config.toml
balance_loss = 0.0135
parallel_block = false
init = "uniform"
init_std_o = 0.00974
init_std_down = 0.00755
Below are experts of layer 6 (counted from 0) of a mixture-of-experts language model. Rows are named router (the router's row for the expert), gate (a neuron's input weights, with its number), up (a neuron's input weights, with its number), down (a neuron's output weights, with its number) and show model dimensions 0-223. Each number is 500 + 25 x the weight over its row's rms, rounded and kept within 0 to 999. Numbers have three digits each.
After each expert's rows: a language model's description of what the expert responds to; "comes after" lists some tokens at least twice as common just before its tokens as in all text. This comes from a sample of Wikipedia text that the model never trained on. Tokens count by the router's weight.

# expert 31
router:505457470492529494528519508498490517451529474486515517494480519480460485494500473482511493486484479508489503484508520541517501521518458497504505476455518521494476549506497471488511478520466543539497456531503480495507514521519478467479484519470469509509469527503511463541523501515524544499517459503536521500515508529492498513509531506516476497526535509476515506500496496486499520538510433459494455512522468451508508518515506496512542522519495475467479519472465501519507477479458482474530537489496476502404506480508509489551463460503482521503502454539454498506492449497477536509478499467496527487483528511526500549461476550520501499470521491485538486438530520475500493504453
gate0:457544546501494498525497494483526527499485536561489531481528528500493509525467490467544530512552505424470518492508454508514486467466463500456494517462525498472511483448541497507461481533519499536475498528496473477477523484506492490475502495484474521486520497518489481524493473466500464461510475491456509486525511565524510508499475491501540518512504530490460529488498513480540500478482462487485486489558508538542532511523467484527463512501497514479564512421474530497515449489491509506514512492490522516464500475506506457498488451478482520470496499500480503499497493472496493483472532503509535512496490509520508546498484493492541508446498489493495472499496467503519477508496
up0:460515498489511486496489522497526498478485518515486482509524531503513523522496535486470507550513506455505485509527468486508491562523465456501506497445527469454510475483512483510488525517501518555522494549497480486504505509526498531506502495457492495486514543559481487521515492454521496522514482481532505524526527510534473474504500502513530536501516504477505555481495558468533484484530472484464475497537504508523538527529551511499461534486512488488576474442537523531467438512484509468544513498473501493479480501499503494515485499486461535510513480485550516490517520466482525509493518520473534499488490503528529508495482525499534480464508487511525502488564517462535524481503
down0:503516489471496510513511547469461494454502487503506504495499561497519489496504506476489533502425514470498511509504423490503467470537499521499510486509456546489477517520510501482527504490503509497501485492521460463481484454506518501471446503460467508458500517474495461538549451480496461535485491481484542457493493545511519523472483488450496520454540493470497532519498487476477511489514480489500478488491518477510482490478525487533512531514447455486529514456485500483467485540496490459466535528543441468529510509579507514511452506506527507506500506515498504481501497492530487493467507504501487504533528507502512481478538461519466480502499530488507476526488494519507507534492
It responds to: Infobox field separators
comes after: ":", " |", " (aged", "age", "s:", "″N"

# expert 51
router:482445528487558531500514482530485524485510478505477541560516496500479509503507500508496478462478466486499491503536540529477524518498519522545486499486531518522496541485502478464485484507475550506503447533499465513496538526496491506498508542454481497486487518516509510477496516515502538508538490555508492536535464506496484494489535513495476482491520490491510484514536509468518509531483476506508498509534487483488480535500514460507522505514532503504494570503466470489509485486433499486532568528461468517434505480501526531507489486495495530499526482538480532488526458473475529476469491490510526514515551543498509538466528506515507496463533494489507455457518525504469451487503
gate0:493490494494495496526479494498454480497519475528521517484488498525548458518508515512501514500468493545490476490472511468455545476520527512463441508538471527547500537473504496492527486501480507495487494547493526499555488473444497511526520495509515495502511549451539487496515514457500521492513491479476485472508514552458436530457489471502485514523470476504520465527523477470504476472471479500484466467526495486461498476482526460493502547514490522507496486478531515514487482507482491482492535517551516501506496475492538457495501506523498506540517467482522461573496501507489498475519476438504506496449536541496504494494476486454497540485546545484503508509484471503499497518514
up0:480511555507512515503481494503513539497491506497573450469519475476478468476487471490531541445457505519511523502515507521503474504525529539512519537509471474476511456516485490485472477511536486513501515491477513537527506511508529479496491487520509533521508472491489491542509545498530523498504495507509490505504480500458439503472515524475512484525503513491486498454481510498488522474467444421500517537483502490476475524482453476531537468517502508530498469542478488462536552504483531525535483534466468481489489518536468461503524458507475490484510503541490513466487471467488555525499512483493453486516527512471499511476462512512507490537487490498476482479498513524501559510483
down0:495528457493513524509509517542520473478516496524490460519517483504512494490499499553504502479514500511461538511468522522515502480507551489493495537519460473489494525515499527494480453501515534561556496527503517492479502489520510489486510484458515520481524470508463533464532490539471446481484508486468527483470504533516508446507521484501520500501476480483528474485495468509478521530499487492526462482528531450464510481499486505493521510524553484518523498516466468512514490554555518538494480468513482471456559501528515486450523481568501517511519497530546505505473508518484540498497518496487435499471501513458506459506487510490530466507511490525504477505512511499479533494440
It responds to: Letters after initial consonants
comes after: " R", " J", " V", "\n", " L", "J"

# expert 26
router:528464500478510527541528474518481499454510440483491520522504493472494518496504502501524510491491442523508499477513506499520485505530497511514490458485517495481478559473489497504507476562451538520515486572503467518501526503488477491494450505456476507510453540514478483488518505507507569509521482526484531502539510514466484477460509519470484481505520510493538500545543497452544508508486492506514456489531486485517485511506478508501505532549516502500483575476456460513475494493478512487537527512467484487437487457505525514511473461495506500514563448511495529515503489499509513503509501478507535523499522481508527531460492497500499499485531489521476491515496504493472449465479
gate0:488541515488514495513493492535472490516489500474481483468485512453462474535507491463549493487497542493470484437519484516528498520486466491463422427543534489547472482488505474491526509494492471472508487495498502517456525480494475514551455525498499469462485530479496471504537522491522525466499505489495539478498469502504516461476460521476462503449513517481475499517480499541521491521513483502463503518511487515502528479487492505480462526509484530493524513489524491508495513498513516484502521509495463505482503493479570499517490499507550467516505504520524480512493512473503485493538537525472493488449475481506492518563475487543458525507466517497504444486494473498480549476449
up0:530530537499504542525498509575461488507484520512511532508509463507547501473535497506502461490481532466485468446482454494504525490484522479470484508487507523525496482477503504460547507469489490476482494458488491495545496505493492499542526491518500504549518486459500482501515508481516528510520521502517480489539497470513494469483497481484520560441511561496501486520547473503482527459492486453498492503513523519494549473533508496505482488488485543495576499493522507490490494509512517498477516482503514499496455513477520500500515466491533501541489500501535500502504515475536476460510511526504504460469517497472465551538499526577522505535501507505486527454491450513521533461517
down0:504508538495513458459531512509508522514512535491510491523554504523503501438523486491492466510534471507485508473491512497511541500447502516527502459528494508534505492545503492531511574496528507518514467506493506501434469535462455514492491506501522491511518528514522532515524526467519507509492540527515494463516545502519481467455464502517474517464534464483494538493503462518510493504445462522524484490533522524495467495504484508466460545500483506504508505457534525512462540525439499460535491528502485495507494490486491526485515479479533510469535494524500557503454493461472463484498491480498489538468485498483498530490491517474553473505474519448485506476509503493477488490506
It responds to: Name-internal consonants
comes after: " N", " W", " G", " Geor", " M", "ber"

# expert 30
router:526492505467530482535551459504502521474485484498484541544507492499504508487508476489541476493474498502485507504520535540518492515508503511522505476481501513469496538469497492465486453522481525493514450540508492513510551516498496497466468497451496511495453515492474463489520493520519516532495461533515495498523497521513462488483519510494492501502520505507548499536490479481507541515521478479550432494549475497494478530501504485521519460512507509490474510486473492514515497484448522498527537515443468519434492477501487485539474492481517516478524459557471526503511465486448525493464528448491531516509519530553528530491530515486514525487525511506524475451523476466464460490475
gate0:491454486462496493472477461547495500463521443497495539538486506467446492465503487463514499479482504458512499494532532517506497451473514523484505489489519520502484567495499507494478497538524530530523462515504522515502514513531459474467514532512447506504462525478530486494503490519529514498505467528525514491509462496469518499486482518530456442539502503517491502522551518475540465532520493491512511502521471506519525506515486450475544553539511491503486536507510499473492519501470474487564493530526476525451522455488533493501472481491489497481518486476527498506516441475463476496524495499486513529482519519471541522493481509482454502473516479472507495462498508543460487491506
up0:485525490478463512499489489487518496515522474502540553525520511522536533557499509487498482513520506469511488487502504489499494527483523499459499522530510511470499470471495503507491478509533570522533501528504547510506496509515492511529455479504494524503476508508540513464511465520508475496507533512446559496493517474515503524435506502559505483494458509496453496503500533437533555474527518493498471516498435518500477479533481464497470517512462513504467520530523502516497526486507444476543513481483500503534492487498512472494486552534477492504527563524493478500496524496500458492519487493479525536457461534505507484494527497492549518541554506481514490524506482490520494541492
down0:510503493493504525575471519501472512502531521507511485470510489541497521480519513489489543467492493460503459440509475515447532525494494512519475562531486474486519472502455512522509501519470497540509520488543472523505482490499486510523481473493490482526501484518487528531493484503490471523483480533526459483514486464458524536487494491527541481525502461499490512500452509500471519513469486470507483493538507457580491497461494499503549507487496505481527498510533530511516490482478511541527526467504515509474478501455474496473514445466453478473495464468487480493518461463459505494482488484480508456491501491510526507474499491477505486466504428476521514502437489489492523507461
It responds to: Non-Latin bytes, table 3s
comes after: " |", ";", " his", " ", "ersonal", " D"

# expert 12
router:512445480501501482497508481515500510487494464497486525504517517492524505499475437498479487502498495495497474499517525544489475517533481508529516469495547519486491530491492507485505470522457524533510449531492498518527523539500480505520490524495473493483450530513523479480530486509513521537497458526535519505526485504467493482500543510528491475510541523483547515551496491470529504517492471479504426502534445487498520542507497459519565528493519500482491520493478490500530491477472497494551539514487499529403506461533496484498444494473473530494501476511459542520530467497467493501506509481485545541492499506484529526499489522518493495476534502454485492462534498478458514496484
gate0:476518504530482531501467495481531438509512482494473462472531506478480521506520519519542455495536503458511516553516518491533509461489515517461535496458509453558555494484480488457512476461531543492529528526464514470514543510490508478490467544486468507528487499492501519504501503479482509525518510519458507498514503520505538492492531493476478465478505538531494520500529468479537471481543504481472501500507487489519503492516489499491507514473463575480511533485497499506452495468511499509474543468497525540497467517515544510504505477492460472485488531497511508497466491463524496511514446481544494511487523473467523513501518430499453517528511470491463496521478499531484496480515
up0:414527502494503497524522507532521520535479483477516478465477517512491502495512472471487525540532495535519514446497468455515482526501501509549492532467522493442440510491517482513487510512446492506521469492493498512537494498519502532516504503502511497499475486515551484501507500506539484465502487534508459520508506501472483506527510509491499492496436493494503484457445526488494485491494497482475490539522518522460497491516554458559497498531492494516533479519477505528573514513508480471486424542520501514531507527481517511515522502463516485513500497534508461491511508504492475483459526514519503509483479524550492528552517522520464497466486561487515501503527533471516499495488
down0:472531497505469492528465540474471527547457489529501539481492484489505520474484490482512544481547502540494467504516559513519454524484544491531473506493460491487509503488521516500512507511507519469500462512473481472520502479488490504481457435487492472511506488481478528527474506535518486560506473529530508514460467537514518505516523496491469506481469512493491480511514497485521538479515476555520463459503479492544491491456531453530544487459503479465503527542492494422483499506494482509482506458532499481443515510508517493507498484463478521486505531475530527501504477500506489465519526511484465527545473504477464512514515494511495476527477520504520459493553487510469463493490
It responds to: Coordinates and measurements
comes after: "3", "2", "4", "1", "7", "6"

# expert 9
router:503482520472539531516522462522481531470520501494446523532486475485513501518532476486505491476486500489473470498555514486479511517508488523533509508499512520454488545465505474474482494512471564548520479520475513525517538498513480507507494532486467508471453514519524463507529487517524546529524466511477509496534493536504509487472536528502476467504520472502535502526539494479532504520513476487529433508550480471523507530487491483522543493537493477485513526488459478519530454480466509478529529514488480535449493506529519500510454467482505558494549487512489522534513474491466514492504481476502535517482515488501541510462487520537469505462519497479494488440518515498476469478492
gate0:503461522502499477489493522486499553503548514526538498524484534472471516519484509481535488533504474438523560516514490480471499479485467501517509485497508489502492472425526495489514489508495496461534458503509482490488487504491496503526507527471485485498477430525486486481492484526458522471561465499513496505472520490501493492525529546497506518482505500553521489517510554518539512507482498509500505507450509527460531529457518506544514521520522573520484542530476503524504477532521513513489490475511523485428509512498540496510456497444488519514503502467505542496497507510519498515528524438490505492506497468488499537488508523512463543517516488475479483504482479460462522493477
up0:525455519506521480522464535515492532478534494500525484491466518500497519516497521477531486510520471477524524540524466455492517509499493489521476523483470480491485493447510505478487504527536481503548492503494525452470511509465466476524481499486500493508489474502452485492474501522492531484515515546498548478483511511512515514521504511491563549507494498538517482486486552503506483500514501442476512483467486569519551527454544526557511518543479565466483461521542510467491484530526522479509490487507551533458522506487475483535440477463544493528524480491515490530478493524532531501482480469484497497541527488496510521509511534509501545500508487503486495509482488502496503503475
down0:526469527559511443431485524470503582502481489549509517494509487477523502534545526485540506531518505483522516510472448491484497493495410520519539492485501511505513529470540523468537482461538490454507510500500473500479510483508498506510484506493483515510483497498518532493522497493482515517496506495487441485476490501493470501515521500512507544486518457525502484517496477528470507484458487492563508486500491489468509525493500493478500515499470513510545460468457493504554491502476527526481499510526487479502460516496498512456555520467540519516485522486490485491482491523541490495517510497491481504501516500509517503496520510468504467564478531473493549540484495507479474562520
It responds to: Name and title stems
comes after: " St", " C", " st", " c", " St.", " f"

# expert 2
router:502486517490513501511517460518514519491502451506489532561483505497514484497503482495523488499479469489488524480551514543515500493490519507529492492471528520476492535461491479515498483552467553496520477525467478500520531519502464473511500507431492532493477504496496461493503512511513548502518442531537507503513478508517490506486541504547489468515523493472552488509543515497480488518525459517484452488516503500499496512496509481485536511531506529506472542487467484482531460493472503471530551503490478527431473493495523480512459482508489511498515468540463510513541467487492522500475489458482559521491524506526515535478507529518486499458499515505477478444540480466441475476463
gate0:512457444494514490485506525502517542509497565508449488507529493524488505489509489523510533523475503465509455501472528487496495538488446495529524500519498527489492514497468544537477518478495510523507470511493507477521465503501489445486493526562495510505492475518498535472497461506514531564508493489544521466526484472529449506480519507482489513505503485526480489520470468495532527472505499481504487532508490505505491480526501506451518524492559444525504498491513505483452476492505478525515491525517514518495505523510455454480454485492473524517476476455435552514504509520483487481497500486500472493489511481507494488518512522483536510538540480471522520495432510469462499571487
up0:491539516483512520486495468512474496518521431484536481472474512457506500495487496439464498479477482526511549492484492534513521470520535484451470535451480449504525471511501452450489455507514474475502525514499509524478520483496511559486488512492506511515502500509485442519488474481530506461510511523496500509502512500502523498515478501512477481469482509491536500456491527430495473527494471536519495459473502494517509529519489485541480467526480531507495506521479503492528534491503512466506495475465474476511485475503487541536544473519508526497515517517543483502498472472496532533503512518475499498489505509506524515500514463502511486476455535477462480500520522500552520395507
down0:440494451479506481528518501496509456428492452512475500525488512510470523490470504521496517494441494450480521437490522495526535487503473532538478496505490503501538513505533496477546500504493489455476508496511477466489516498486552502451443473485514503474503523481495445499508586475555508469499503500515482455495441547473513463516475495483513474491476501489506482506483482518483492504511517497504529491532464536518513482511521533496498551472486500470478514478483499477509482535477503534483505506480527512493510502535486537483519530518515518519493475508528517509477486482448509508504491462498484461490515458496504527450494537505516482486548522483494511511496508466479526478480
It responds to: Year digit pieces
comes after: " in", " (19", " 18", ",", "–19", "19"